Below are experts of layer 7 (counted from 0) of a mixture-of-experts language model. Rows are named router (the router's row for the expert), gate (a neuron's input weights, with its number), up (a neuron's input weights, with its number) and show model dimensions 128-191. Each number is 128 + 32 x the weight over its row's rms, rounded and kept within 0 to 255. Numbers have three digits each.
After each expert's rows: "comes after" lists some tokens at least twice as common just before its tokens as in all text; "gets" lists some tokens that make up at least twice as much of what it gets as of all text. This comes from a sample of Wikipedia text that the model never trained on. Tokens count by the router's weight.

# expert 2
router:112143139164156080155106180151178126134095111149174179136099170085087128132096073119150173213141150106139054153153116201109178138097109152103083155127163144144128109181144181157146165083163171
gate0:175104171194118141142145147123159140151127107099100143137103143131080122161126118117098237154108073092165140150117214159157120176154193142153148141154141064117109173198131124156098111135116135
up0:139111141152165073103158105151167117131154156165203081118160147183192182109124069111170079094129137156111117088063162180123109089142150150144134140101094166164153172159103165086116153102127146
gate1:141149080174125139178210139150138115163127118141088149141144156106163070134120154138086120091141095129118152135075124149121188096100162191144154140087084109073116099145223173116099122148067141
up1:165146148171148140085115115135106122089064158068115109193153115154136131101087088147168146126111122144156138184096115073123105097108131116116143110081083110139148110097172120148065084155120146
gate2:185071154127143208087176112154123099100138145130152088104114105149159134102148161121142113155151135148084145211139150140163149136152191134143089165114145119115184110173118143149151164095113145
up2:072126200108166127158103084144122158155132142101126135076142124153121100119128145101123110207173092069065094173124137140102089107096130094115149136086211134104077114107078124138073135113121106
gate3:166163098153143114090066075112114163138137143097145094067087120103140129096102162081177094143157131045114141102194177158117125149144154080047133112091157143108188172117133120177131136098111155
up3:160085127128130080167144148127102206125140092156090198124129139171119183133159145172132149197163149139118137118164179153213132144078098162167119076154075128155149106147121133114111131111094123
gate4:150134132152133109157138103129088185110118135145134154127120100071134076187087097142089035129090107103116150153127098167160157123121091145107089131070130151151155136139100154117129109087152104
up4:188163161159102138092169140108083098097163047068184077114121045159048071136135116127131140143094165149156165139142096131065127065060133079069070120126142118102137120149161086074151084143175128
gate5:095102185111106100111151154102149115137138110133166138113118088095100113108100166128146114190160129073124112134105102119138136129091122214076114127142165149128146196119155137090078100110134052
up5:168087141111101130080106178124158116064141140074133128188147101123144139164153189104142097102117120192136118129106154120125147113092101178164109225165177127175216076123146083133130165166124132
gate6:111112103120154136189113128128126114132124146083128150152081075092085137107099122115144102120078101099073138143162178144089146126075095143131153148118180117090193111153101116138140097141165149
up6:135123092168113125126141113150068158113205151148139119123138113139106112198110125139088117092062178143131140117106108148151121112072118095173136131118117173166158141127123137120103175072210111
gate7:088146123154091140165109116176128049090124117126141161144114130149115179170136135157145176118124186144076120071082117138112123170132125099097122150101140080152111174174130081110085107146128211
up7:111102139105113120123216081126183101115149152160125158086144122096122171112164137105102125180064140144156165141159103152068168143134168139130120121123099119122132163092130154150105134169119150
gate8:137109077124128159152103170096119090148216117131113152162129108158136126115130125141138075094189062138178152149142157137082075132182077117161056109174155145128136090152172114110137201082142113
up8:115111132159112036140089131129154107071142137143190133124124125128107083097119086138154113054092161108129171153112137061162148092136182119115098138181115187101139117123106176145184136202120182
gate9:124166179057138093169159142147108148114140109155141161095111162133130162100151089099198135129170114182116094165114146110210122140127116134154128122105152119161121212109120112120131179093122149
up9:108130074119185072110083149144112157155108084173060130098108184134180166092120135183121137137110131115188116175088160156136141089066137103122189108134142110198140087076116123145080093090078117
gate10:110129165112147180072128184164147226097109120159094142138113127188134124168163080088081138157191194100127163097108093064120157123118168139141149066122141110154123123121128096130101082108121157
up10:156143118171169092122178119131126098097142199169152147128141145096110146180106124140145154110203132115148175150117123151151094121092057082080088105140097183136090198104091136106149151163085121
gate11:165104167196181161129107122130099093181074080151137129155177142085123124158008118082136079124111080154161163204121147113114158140104150139082132166139151139132135128115075093130168084107144143
up11:083111206171135130124158129148085109091137093180098121112103156120150153124122197176100121110119117136100143126124139142120155114155159083169128092148144122134127088106138114145196173106132136
gate12:150143116167132114073075120112213119097130141129083068141152151117184152165121131110113109057100120141159113057188109098125159197105113109134098114128119183122137146136143160116188175162127109
up12:105099127123075120150173171086089187145198166149128151117105129107138181071144150109135074131146142101078181194146112105155134094145137104094139144130141082123153086155130117149114103117050138
gate13:180147151095140180120111191168117126102167127172143127145119125152124135121127140084112126124126118177104149118058141095173083102115086095084157123100119129115100119127161119121122149106140088
up13:070124106126138185140128161129138142069180118105117139165162156100145064125184092132106128074099117109056151125143079146193199156178132123208141118114094124174170099155140135156101088184158142
gate14:164114118140059144117066152095115150111095152201151192108088104090153096146121080128127120154097137140128130102171097119114079164159138124171115136091060081146109164145180132125113092158071111
up14:107115100170139134083117109067156154168118145111139106077141096207160043105127141137116136177117152148156142142119157128125127139092149134131156152140152093100132120099090110154137090200111185
gate15:159161102135159146114143122135157137120070086144128123070098149178083136108102205121102119162162158096092104127105159059151153161113161124114122113179131160124176142152141130146172147119202140
up15:037125135141099159092114159124160105185147057140180132115096133080150171133106145168111070100159125141157145116120102131160194150151144122140162103181152120161098067126170144154100083142155164
comes after: "0", " |", "1", "%", "2", "."
gets: " |", ".", " ", ",", "%", " ("

# expert 1
router:162113127144186138110125128115113110124148169108083164152122075143075141144168184131142096090113164153106182070125162070169146167125070132106143109166169035122113137128147166127122118133097138
gate0:127087109200118142117099144157113090055086112124093088152137177064155171139128159136165129105113142092124174136079106099139213149176074111148125161137081107077133112153120084054081105155114096
up0:085143148109138140145101193126062070119151154093166100078073130149129172074142135205100136048144091157122105141060078155138131088172154132198119116107159094184119202154053089114133105105154158
gate1:159122159167124130141137088145061118096161145111077084093094057148092135158160160087176124130085116082146171114136070064171183110133123134108088172087126112138142087104151137076092154125141144
up1:042105084109117139096157147133090125135163140116133083198157164051117148146119122086062153069042121185106070131083180151127079099153108120101198151099146173141136141113125158156153104144099116
gate2:163135135148134111105062131159133096147148137153092088101133100159085088099161099111147139140121130140123123166154106093096123147151109057133190102074132066153107181137114165138155114104094161
up2:117149100195122066162129130080100137172145126118131123089050114134189116121149084143107148104143142116119114053113113113133085133110137114135151099147113113101061179095131133071141155118195111
gate3:143087146092173112157148148126144100135123150127162151190129083141134083132084118105153097128085137158118124082131184149188073130104167107136112157192111191131164167098111076105111145088131096
up3:102133096142115100172152142099193085163163134152102134119168106114068132094176161180165110093087115126171171107154149164114146142152183084123155089127093118133147124139081159114097102183124085
gate4:132156102131132157144084115148149141117067093152137109216095143104128101134119135151110067166187167101139078165151125113132119118082157161173164128105137083125079134178116125188162147120074154
up4:149147110164164105140194188122101108174188112049121077133062119138113131137108115097165139066088098146146134098176161151187102153122161152122090181139094209145126138127134140127124100131154088
gate5:105132130147081156138142116128143156177124119191171112148184094130183081131102116178090097083121128153065158161130181116135160163134192158118181122156110191141072100120100064114116101127127116
up5:080151135152150018126143165135182208093130130126123117132190116128143150102177087163088092163160088124137148094129157179111146137175124192127115153114129078108136120088114126132034111078168148
gate6:116138080081086138110123107148135131160130201132124142103141079143202129073134163117148107156154159124172128143162106097121182111077111116167086138146181177074111148119129140114088162129115171
up6:131105165164160137143156166078142055091091101129144139110173109083121127132184140141152165144141151125097061123096113150124131141121162070053144143135141074183113159145104083096087105140143093
gate7:109106106054147155140150094147125121153135156182157111165186126122169135153040144147116099155112142121116143149184139128105122083069157126110129062103106100105117110146133155160123109168097185
up7:129137135086086065096177121099150123128187148166108149100137159116177098085119122147062187134135133202125138139134101087122135125138095138092130136152123053152092111157160144113124190194139132
gate8:143133097074069140139145150129120138160174116116130157079116111151179186113124090137119156143156082130169134160127108115159069117162084170149176163131068088155091149107117136206121085133128214
up8:132208130130132113111085130131183160081126109083138091086111175133104123159156223156142109109147148150105067134090132107153145151126071120091111185102154140149099154097156107151163162102144081
gate9:093117111091149132142072133167128097132081144125141128231131162147185124119130095164085149189140147156116087138136166088097112112109171137079205110102143103141150126184072128160113166079155106
up9:074130107080118115144170144181087159106038114166127129129083176118133133110130134125036171100162145132135133107105095112139063138117090092114116146149123104139120182143117066133100181107125176
gate10:126143120111085189118140094158107091193170098124102158129112104094125108171088089163106101096110121098145148155091121120080173139104063149147171140120185096137139098116146106109080123053159094
up10:111161131075139162147117160105154082150170111094180131130178091123146190140131149099141126156125129101096074122138085141139097125080122189096126132113132042133173156130128079112081141150092123
gate11:149105165169114139128122147140183117129116139137119132155165121115196179115166129094130141098162034150061127109110138110166116096147141140153143085136162109154115104137181132165106199127197178
up11:179131099158101084133119119119150117070105138138138115062104157089161188151130100134090107145141146083119204127109146146078109083154104131139125094082098098127150157107139183112157189083064118
gate12:114113142070122177141074149144151123121105105191100111146156098088086195112129127093119206157098138126117120109106089105116129073105112104120152082199166078124126115158108138139114167155167184
up12:086114143161148065174116169102097132131192136129140181180190125106110119119151122114155154123114126086084052149098120167129107132103143126119115114084098132157138143106123174108074131096093123
gate13:132133159159167116144140104107082145148148209169058117145098145148157153124135129196189108171177148062092163182139104100144144169114119090158174122079151059125126169091112084103169162093130106
up13:144232164132186129151130141105089143099115113153152109103097142193171123172163106154119166136181105106100076130098118153125172106113153094178145105160166113158084138191098165165151124114157153
gate14:164098125164071102076078129085143170111140151159118098104148153152087118161162153125071110090109120188102150133138193149134139173110139135165157106121061111140110146151115100128111172057116138
up14:125121143109143113184130110132118106086134132136138144054181102210127159075146108115124143177166135173139129106255118125114132163110151141148139137137137123117134107185093080078158140144110112
gate15:154105101161157089106169103167079137081156133093146195110181140193118170175152101127129095148126137120116078142092186095139127105184137085110165117151101132102121143189115131164112177113101137
up15:132108103118086099118102127125144102104120075105150093107108145179114188146116135162110094130136144137042143148087167183140161125121105186157155174123137126110160118150134150170119160116126169
comes after: " ", "–", "20", "19", "10", "11"
gets: "20", "1", "0", "2", "3", "4"

# expert 29
router:148067078118141140119195132071110064155148148114163067187093137140116137094103078092151139122196172138175166161149168136159058157167137116163189106110135073182133095106155124159129093120144127
gate0:159124093111166136154101092110135113160030158105179106162141089136106148190154118074122171131137131151143106109163109062181156136152157133051125113095115115123187112102152191143101144117147120
up0:134113186084149129171085148175099148091166138114118116114120141124125111155137086161121180115110121149150100112065142169133097104138118144170091140121078159163126179148101136158098153210063128
gate1:118149109131102110128134149112155093176134142119135161170116156108116178082154074146132120138127142136128142148086157096207129103176074142136142198108159138089145149152164104107119145149154150
up1:113098157146158141141097122116081107178126108116165117137169133166156166167110152095141070136169120103155175157136108137125092098141164109160111130095100091210128146080182132068191105109105110
gate2:136181092089135180186097182141127132170014127115172195103152124067169129078127154179161113154204134129136141117164115134146134141110092174142086114133148121148163112107120177072107109123138106
up2:148135109141131092164156128138138164183103160102165092186153157056120124135063141151132115134109106122046147146141130151103164119129095217083127113121136112178063132123151142091068121194143091
gate3:145103121128122173178140094095171121120091132161090128095047153119131170120123108105119145111137148099179087161137166111170142114117113150109141140132171056106141086111131176138123111155186131
up3:144141107139144187082191062141111152167147097091071177161154095154154133128120105120138074068114188126159105161138121142108135138159120119129144172130150148075132091095132073100116061113133123
gate4:130091102138087136150134131115085144147138141157110065188106109089118162181095147163120157196150149123110133126121160063125173141072113105111180131180149138149084117140136129145096123082152124
up4:154133134157162149134164110130120112169075178131159120158117114130128180164125150134089158138135125113142150154159115123122160077154130112130150137122095189135204148187178129176074147103125144
gate5:160184128111094181120137148095144111129171170127176163192124144104169163139136071083111153130141097111135134101102167143121090127131113132160106145115113180084101102198138118123123168175091110
up5:077178120118167186146143108089129094152136114111078151127164133103141200146182132185162138123120105137146144101076124131098120184127144118093190062139157110092079161167134116076132108121132150
gate6:134149152160160090089109180096118147111136122115146164106126083080056193120074119191176107162068132108158119163122120163146090081178164086207127122106140119128179111116164101116115073120155095
up6:168209131155128096095130091157165185098126097151140100121207113140152140119124078093162144188099193158161141175103146133108150129127134070137131162058126136217155100100112160116142120129126151
gate7:133186085106157153128186101155117138101068122096105167122137102165150103137076162174104095142136122099143044176125139119113180153218089166155118144147140146135117196141119131050121123111114171
up7:170134090102083165096136075126107130121154143133166097080114141107119123072113183138131090134108168135081140176144160126160147107107133158178117175149119098136168167148131135102107097112102039
gate8:145115110118085160192123122102089120112089209096159135117033106114097132128116108086096060148104098147087121148114134132118128125098189199102130160153132193112166091151022121149153132117152141
up8:107121127098122162114200144058074144104123116102144136101114137150170081134143125153076156066123087171076157095176116128114098078138086114106134138109112133131142096139124089172170126139179145
gate9:158163113127130106084115126065122146132156157143132127144145082112118158112186121095131172176102158154201202161138112112097114147098045117142129113176172094170141069104139151130103130178136133
up9:102119158103121082127150117104155136167101072197144119095076139111102141103124103125080152122173176052108148107117101150108079122073140100151135119108124176073155124180095137122132170099101160
gate10:120102102161136146121149161118105184152082147062159059147107117113119132086117104135144122170183128156135083193101142180108124126160137119105109127092164127116169182106134073132159109100139158
up10:149177146140133140111119076164121178112170111130155155113125153116153097061117091182122156137122162139119209163102113197142118115102130090180120111118043165085119130140146173143124121112092128
gate11:173139060094149134108115126128127127079179136111131090119108128151136129030095082123134122168147155180145115096016194061161092145180160118136106113154109122139114125112192190109119136109169100
up11:087131130134132111176133090106130129159113115119153147056113091147146170139200114141114106143110142153098146105098083150114161127107158163141123116124089116144110134126119129105150160118141193
gate12:132142151151105133110048119090181115120152112126134089110129127113125119086110120147162144140134148103105111082131221099136095217128110131107051107078127121177134106162139127151130110175090118
up12:093109066142148118077135146086098101152140168136112117128093115130146172115057192109116060102129122163072100086185148076156138170099168112126113104205081078147091126148165147057139157179174131
gate13:152128092110169113161116116139132139158166069101169142166186131126149094111113162133104144144151168137106141075065131094056131131053155173152109123117112123112117125117101147168140084139104132
up13:118134119141230096131073163093098052136202090032111121117047157118127099140181183098167123193072111211170131148078141087086129131115151114107175110144109106167133111104133084137144134157104130
gate14:130158113146114120096128089117106138128205167143101122161127106111116145144109105119135126133122166174156165122101133106156109146167158117047145042148089157223150096106133109135121147179085093
up14:099072158124079179142123091106144100169163179193092137107195145143106166142122106101091112113148146125179145133125070110131115173134082136097108122104134074158083116131179156147173153048113148
gate15:186143084136113143106140100091151147109174142138148141128110190143143077116128090071182093133158137106123068123149139133105152130177101124121134124131095113132114147129062164084217108108144162
up15:119135136170139113110169140101079164168150137136190137134138104073163167150091099102143163147102119132151154165096122174133097112179061127146138132089161092127100135182127098030138091133095127
comes after: " |\n", "\n", "20", ")\n", "19", ".\n"
gets: "-", "|", " |", "20", "–", "19"

# expert 53
router:140107130189144109183168152074155092153092161152133095095098139081160115131183104135087137114139125166128091177102099097104092088097187133111137108146127143111112064108142153107143154163148121
gate0:136139104130222132130125118113136136123177115116159169127145125119140105110155152137118173116153077163159112157085120100102108093130148108133160121158121157138100079116116108103093068129107125
up0:095128149161127191100196188130092148123094102190083152130117107100130061137166158077069108128189162106140077156118138101128119181158107151144120094150138156060146124129107181184149144145057083
gate1:184120069081160143114113108132149156082105169065145144145172110145126128117146094090120137177107121148166138137103106108140146156183120173149133100136115095067112139102126129139095068154144099
up1:132133106129079174110126188098120108170152195106147147182096117186130100103118134129172070110068158137150189160123149136091133116188114143080114118130103112073165126126043140130035127132084136
gate2:106137147142119086123201131120137160176098108117106083090064112106078108111108143110144115152134140140124146129071143128195151093074125149113130140183182139123100138117129174149110133114118064
up2:155084138179160142160163127148166117072121116107153102113080158143178131024132127121074164126149130166121096120142151155140117173058117132137159091149150103082159087156195186075123099060126109
gate3:123086126091110143157093086113163171079158121163151143136132079106160101109175181184114111134126103133059160154149065104116109147162064065076061056138113119082110116113125160145150082082053123
up3:189103145107114143102098083130154131168174099110136122196175159135097088174124148131199053123075129150127164114141110099113151077136098078138164111122167155107138131160103098166114124118148159
gate4:131164122155101062175137063134190118169119118149140072169120109121121104108112071158118170142145093174059157118191133124131142117141143159126169127167143105094167093126093185101117116143095082
up4:149138094113124159152059103157138161158121145109115144123150114120179139076144094211108166104129063098144164122182127168132143078138145140152133117136141101136195136157149134140124135122212112
gate5:157174125164084171147129148093141121217124110184150125145116113084101203120142115158126097079119170097125130157153110112128103154156101115144146193092110134107162190131113132144100113063150117
up5:144124115090105163101123146186112132097091097131194162145135112167139105112112115145156113177098092174163111171085130119119141094224155091130078116121087075147166163096054186134111119147161109
gate6:150066136086145092116121134119151103125100116149086054176158133144121111110050117167077110180151076149126124129096230119178103132118118154169180115140143143177118060134167090107120172163139089
up6:104138124027125167173120090173153138084132122145130122132069153125172102156078147091169143136094162189156164134102168117190105118127078150096130155137139146105104113097088153156171044130091147
gate7:136100136104137129130065208157163142105109141081134089142124169107157158133125055138164136154066146140147144176141131091133109122121221137116107151097131149125108145108115156170105123179144204
up7:160106104132139092134173165183030141149086146171078127115193109126156030159150151166102138087072123173116153162157148176104059183146137139161121112076143142119124121172100129099128140125178156
gate8:129109156158130145174124151027175121046099134082147088117117139180152141143159162142097125154141181107103101091118116079084104105159159103138190086082075126169100137138116141106116149201152134
up8:073139099105140165158147146132094161109140137106143144111113151165075153185126112130091142155084139165110175208148102120121113171142079118138152100136084073154063101110135174158134154137115104
gate9:114080135105170121138142138132143160116140108121109084105120117139091096181046161141121128119166165121169213151090128123143138140194089157168154117086149083105097148124107115083114142132178116
up9:110158155125178171195090128137122154126122163112121145130107128075081111152092125188154146120105152096171129111170056151100156146111150097121107141119143134082098120117100077163150128109087105
gate10:092143137107156179113140158118113149077116127132091173090070104142122121145184076106086170053098097163116090149101114137128107163159175134151158067124128142149215121146107154101088157096163159
up10:097163177074144102112102082146110162107158142107172087115105060135139093122136128117122159098068184152079138126075084148103155094113073110076125122122103135119166176114091174070099089111112128
gate11:144155113076112163117116131131181141051139093116102122154126147131100140073117102173151139122101168109126168118132094129102179142152105157138111156159089073198159139093104136179098146094144061
up11:160111123156094144172160161142125159131083180149173131136137117129111171077131129152138163197117129140139109163095135121142155067137107122142133110060097119162104172158088150071072143123113154
gate12:171141103152050152144114120094174073082103105112158119089137148128085174161150129085141067122166131125173115175080185116096076117120136156150082138091122111156124107145159068148125156078083146
up12:139122138093195206104136099191054138133175168165145132073087139155117100144117099127138122103139136160108126098123123097148105148126159190084102132125039095109123138127138105173066115171139115
gate13:168171155115112151095135227144148087140121142133162148130210128107203125095160120165145139161145107126159123188171123097096141170128099096141099088200099122132147136146136084100151075154126084
up13:132153146166114113171130131113128150098113100165150134114130119117143068157104071147112130081137121153164134106130131136094125158084094131153122125124211101109139121143121127189118099108136161
gate14:144156049109140149137106092092134107078179082107154107149130165116132143141171104161111084172117131166099147172113161090109172142132170153167141112106095157093125087112190133130092076141164119
up14:142155135123142156103090109113118102097181154152124156145104148164114182104165160095141152118155221130131152005132109141171134130155117147116144141119082119080123168140135134105137090111190158
gate15:123144137156120103163147148112090132085124163181141140090100146092207150100064134164094103147190117107111130141145168127113187148144115137148112153155127063162067090095074143117146093162119136
up15:146154110081054132068076100116105155097162215149114141175134106129157127171152126099152172140114158142146091116141073182177133132095143100126162127169127122056141174179148190134112146102159143
comes after: " in", " the", " of", " In", "In", " from"
gets: " ", "20", "19", "–", " order", "18"

# expert 77
router:102134170099126156119117092119107072160141115124119146111133102106141130148069171077159093131098144069147097099133125130156087133113112100054166119164115104108151125147150133155123144152075087
gate0:140112168105123181191136134120128184125192136148126101131102120102177093195091144090191152136143147115161143140126166091091121122116098125112174163143118165167096100154101174128106067153132127
up0:114161184118084196132119206120147096090100164102117134089145128142114135126135093179114140120133177137178179137074142122161152069146139124136144163113172172093057143155094058092145098117144194
gate1:090122099089149130101189095078124148127094154178071165104087178167124205161140115109171088142113096129132171116127150134143129101183106110079143122079117078150140128097078128153135091089134147
up1:152158215078115115087100159039151099155129168146109124144149155156171153095117103112087135115108150073123090100094157069122146157191054147148112083128101053147103122107078127120080082164096119
gate2:107115196114101151097088120087080099111196161096193119128141121096150132139087165167114113107094104138171145139155150125182120138073154156050136113120174103097122117176085149103143153125153205
up2:162205133145119171146134173175145146113122138077133139143141161073146158186145129123142174124110163166134154159167106158108150140099043113105094202163106095188161138127152097171137176131160079
gate3:157144084196148115086125104100132140146143113162114197153111129098118157115089115124174117104079106104068159097143121153102118101138166115138122145216101067071130148134102116134137129100094099
up3:088154058165111147121164115136162118166132121152107139088116142152134117107124100144119174132093117113094179111137063116142096100138032153094153129107120187150134090118107142127118145126137107
gate4:064103117126122182104138145089165084096181147177124098114082104147169224151101076127122144189136123101135094131129115112198143161149117122089116128137153125174069094142147107079123172136174125
up4:165066155158102127149104121165140144158119130135086125151183136159175134102107123175091119216183093167140175164139101128089158100125153105104115134135088202138141128145143137131107110115144141
gate5:182125105150113125121149095141158146081094167134194134146141051170103131192131160098078094127113154093118130119082128133126118134106068118154137096125127171137116105131134074064120080128099142
up5:096135117125160086135118124142116143139093119069105108100166101135187098034158160165169149133132085146164162201165091120131083184116170170099197164169109141135095087101086159159128125112127120
gate6:124159176090141123131123111137092137132116144117109154088107152066101113136056193108122053192074136121107172079116122113143129129147137147150138099129109178141118132136168161157042137183149145
up6:165130088167147073081137107119131172108097096130106149141094129170129144117061150118144125153194066172144124120150113094178167119188117162092154098148148195094077110101180143139115122106161089
gate7:164100090071127186184193113208154142167127123134143134135110078101187115062134142141162120158183163107143113102110133184140116108107071089103119105152111159126083124188116081112106144123083101
up7:072132083083190139205182145096126092097080166107158103127157105148151158123082127135085130091122094111125119175140134130129134074115153188183190156075085129139151136113183138180111097063161194
gate8:140130144076101159108100113126142105097176141144105082141103094135148132138148145125126151140136109075116110177098126106151128092093139111167098109165113097175178188151112185075087066162106106
up8:100164089165112117065150135148124171078146178187115117128105108100164184147154116101156171102117168161156099150162099133175140123146145122149140157137086139150113116063108081111094162057150164
gate9:140154144080138145099170138113132116181121110126135136101158165062087167079134170161121064170125181145104115158073152172153152118164107170122169132185106173163078117160131145144167117099094146
up9:108219145137113121164143114094171140132135089139091121195080187104134193084135115177141145125141127141146110061089154131110128147157145142155135106136147176129085130153086112103134182146098082
gate10:108178124104168131152154121141115120154104117172151104147169151097157142123112178146144084183103098091142159141106087162142142165165174179113116146121180110200108123114111108151120093168093141
up10:192136172072106092151088104121156128185162138172145073133132118129141142128141173081138120165170128144148098076109119167091079075155071122102113103123107080153181129191160149102169135181096094
gate11:127088091214156120072167121128161120172136134130134093135109140064103167133163197066115144175123149064135119130122169136181118122115146129118121139147157062089121203176127113070146114102157151
up11:159145179097144131084162215154091108103118151118177118095156176142164162088150143090112110144105121137151121130171086113115093195176132117119128091150092130144101081097129084108080131091081118
gate12:121107169051139172130136134121150144208084132141082102114085089120142144070103138125117164071157158156065124215167141150105146148179163128051168146130128119131058146141163100148116098163143116
up12:125128161134126092166173157130128116139114093124117206107173174083146115110195120088128126140160102112160138138125165137164147140131121198147084152092182115132134091138132124131107124141066128
gate13:080143156189078117138107101192151164102105153109159104180132122131051145160144144147200117154108080113109127147108104122138086141158116135121134070184142162096129172175131159119162116147121081
up13:150175160114104153156020107113053141066043121161178175106115148099119111135169102164154129114150119102121119132132113151062087063127167116119096154146125125198095134176114115094093122126101128
gate14:116178068082143129096176144112166113108126088167098135104086174089139111072140165144139071152074147140137145054154122141124106117125113084136140127138158072108140136163156168106127158147116088
up14:202111128108135097160111158157132142069165093119150120108124080094104175122112107077114140147070135103120073134079132191155128075099144202126069077095146086122135126123187121085095168108141103
gate15:109186134103140215105178059122115126126159205087114059123146062096133134117096158127147116121115138121152106143114118150084154140141126059120143086164149190131091130124130048159145099138122113
up15:149103175129168142163182110193149129099142080197119142140106111101100146186118138153192114113201163167126127101148151094146158148130110158151091126157094146144167122073117126124134109101091104
comes after: " ", " (", " V", " H", " W", " A"
gets: "1", "2", "3", "4", " (", "6"

# expert 74
router:094097128087155094095085112119144116138127153165091082185080094099096113123126134153095169176139115119125098145173080087142122103149164104115148135123161100126190138201144145144158138155097177
gate0:103168094121108152164191159128105151160153103182092108141132060101143096095135134094047113143053133070088134169082138107134121170123137127115146076135105127124095109105099145125102032164140125
up0:106113147114107119112094140085100162139160120136081041160125117121090092108149111143148133167168113125088091117121097117159122084121183154097094130152131126178101092146108103137221115136176158
gate1:112110158085102120102109134078075092124124098088141153126091118127141093192129141122121175070142112044108136124102115097168181114140127141173179151141147114067067142153126121140108173149121111
up1:139161104152146099130102103147071184109142140134150099097119179104120186095109049060077066089096084161094074128121190133114138126160125147044143149091092169154118129138094118137136113128120134
gate2:038125118129129156140127126158092160083033154137099087083121121136149124130145144149104127162163122178105093132129082175178147188159109119169098169134108127114150117089107168125171147094100084
up2:115103117200124128131159157116127118156133125088146079163102164112103093102144194142135163077124063139116120088134087152089144147146159138142140144114129124147157179112134107112116096129125119
gate3:079143148120099228098104159149112144120132133141104095096128108088147112195094147114079111158142075181076120108076061072170095133166143131171081069106149133105153114160141153081085125092093174
up3:194178166132156140125157174148155161138162109158091150116179154098163119088064138123071110152136155097145158124139123101130067135147140145151125113124168149095178095160135117087092133104114138
gate4:082130128100153119109110140104220162182077110120142087127115099130105078121103093089146093140124121135133086139155096099068103130078088133105091110118200116057159119150137146151083204148076150
up4:161100132147111143138140103185145163079097133096201086096144063091094125162152070114070130181169139107108132116139116126186101105118181122155109112165095154166113083127093139115123122093146096
gate5:178170130177118124118193151073153110152142105154123136132089104117108112112098124082180149110133125102135121127072120151139145169068116128142187110120210082122191163233196064134119149096128179
up5:139073108139094143122120145187084118117122091132111173086151147128091102197079100136154123139153185175154103148132117167213165160099119112150101113185131116090139120141075096120152134122138140
gate6:134104161122154167128084112115113140135075180123120161166173122083166103176125116143146137152131133111138108073106109116128119145119159163084136147080200102167134146239105141122119181139115115
up6:117102147169037165097128122131055183112147110100150148115076113187098135140137124113102093102131076161107091154174105110118094151135127166174127083144140171134211116031110141099131101147128206
gate7:138142136087055084144122140136149085062148125151152102120147161104072137131115138136125132137159098110138147100127060125169148100129152116107091157119141121115132076100087144151106156138173077
up7:094134114103137124159139109180162164141149133069147115148150164160118100109111150146120134061119174093145133170134159155166117137090151129181140139085100121101134090136136157128176142106133115
gate8:137144080152074104165169117140165182092132110131150101104146071083156141108141131170155151132096137104124099199105131169166182154116169163094103161172135141088150086131134132159142073135156128
up8:141156099165143134115106093114135046120156156157187126148141134132153138154141125098101118132132159108118111141097097177101127082118103129147106119077036149132111130107154123163151106183087130
gate9:158143169094104151103139211159144182084084137133173149162060123156084111136094133119134110076114142073062175174151150111094120115199114119152119135105123095088100126116216133108137111106085070
up9:126149203072196114159135127093152131109099100120135090119069108133115152112110142139156178148153122147123087107135110105181188206136126168207163111116131162102155157142110166098123111102130145
gate10:175170099084170127108198141093114178140189166156067119128112163117062115109135103153102115147155145134146116168106106138170075180096122186144138150039162132157116136139155111174110183098112127
up10:103107118183126115124062089110128118165132113180186107072150128133193113124098131159151093122082110122140123114177068079145107115074119090136142136133123078129100139121156110056143134098140107
gate11:100152112099177116145107124139134152081192135150132135128160122099088159133118072101122115163092142132104119141144093060148181131103132136150141169108127120143092116150146116088109157059152120
up11:174102106099133111125117083119118108047132093134136184161101139067122124123150128167057185076161132135148139175117109144142127142129118127117076145143108125153090103124182152177140156125092029
gate12:108113129099099122108149115094128128080132192114162168126210083110118101138114072116151186112159133085098080150153141095107105068121070124077149177165169080081132047142098148097109173105131116
up12:019144130182134160106109098157124111067167109091127162091170049130077142159113136157143117147178122137091138123097103147115116164129139126168126144144118093128088163169074091116093115108097144
gate13:098158135088107115090119097133095152118156149183158097187095130166141141167159111160063127091141134108112131113162096064163110102144134086143182165125106098123127091176143148098122144120121101
up13:119120174098146080133119143078168132198162139103172183123164072136130149141127160185085147088149201096176051132122143077121120171098159151128088148119114110112137148157107130109126142104192082
gate14:106101111111170112174133030124135127160127112133111091046127107148130121103147161085162117136109115159128118104168081120101166094116127148159151124131151112194157151162093157134127125116133110
up14:162156170120130085066112138113115118116101164150171075145112158070152088116147153143145104048196158170088088188176118124134146124108092101098079144129152126112110106177135162107107175129130098
gate15:100179103133154115093102070151054136099147149134143099144136100157096110077134102170136086082143117095150161162106149100067145143086061113082177117091135114128144095186127091184123062127114127
up15:081139090094129220090089144172097082139178139072097131071131139101072098196098130032189120132123177091104158092149164130135146172086146161074087146112161175136144152180183128099112149138190186
comes after: " |", ";", "|", " /", ":", "0"
gets: " ", " had", " has", "–", " have", " /"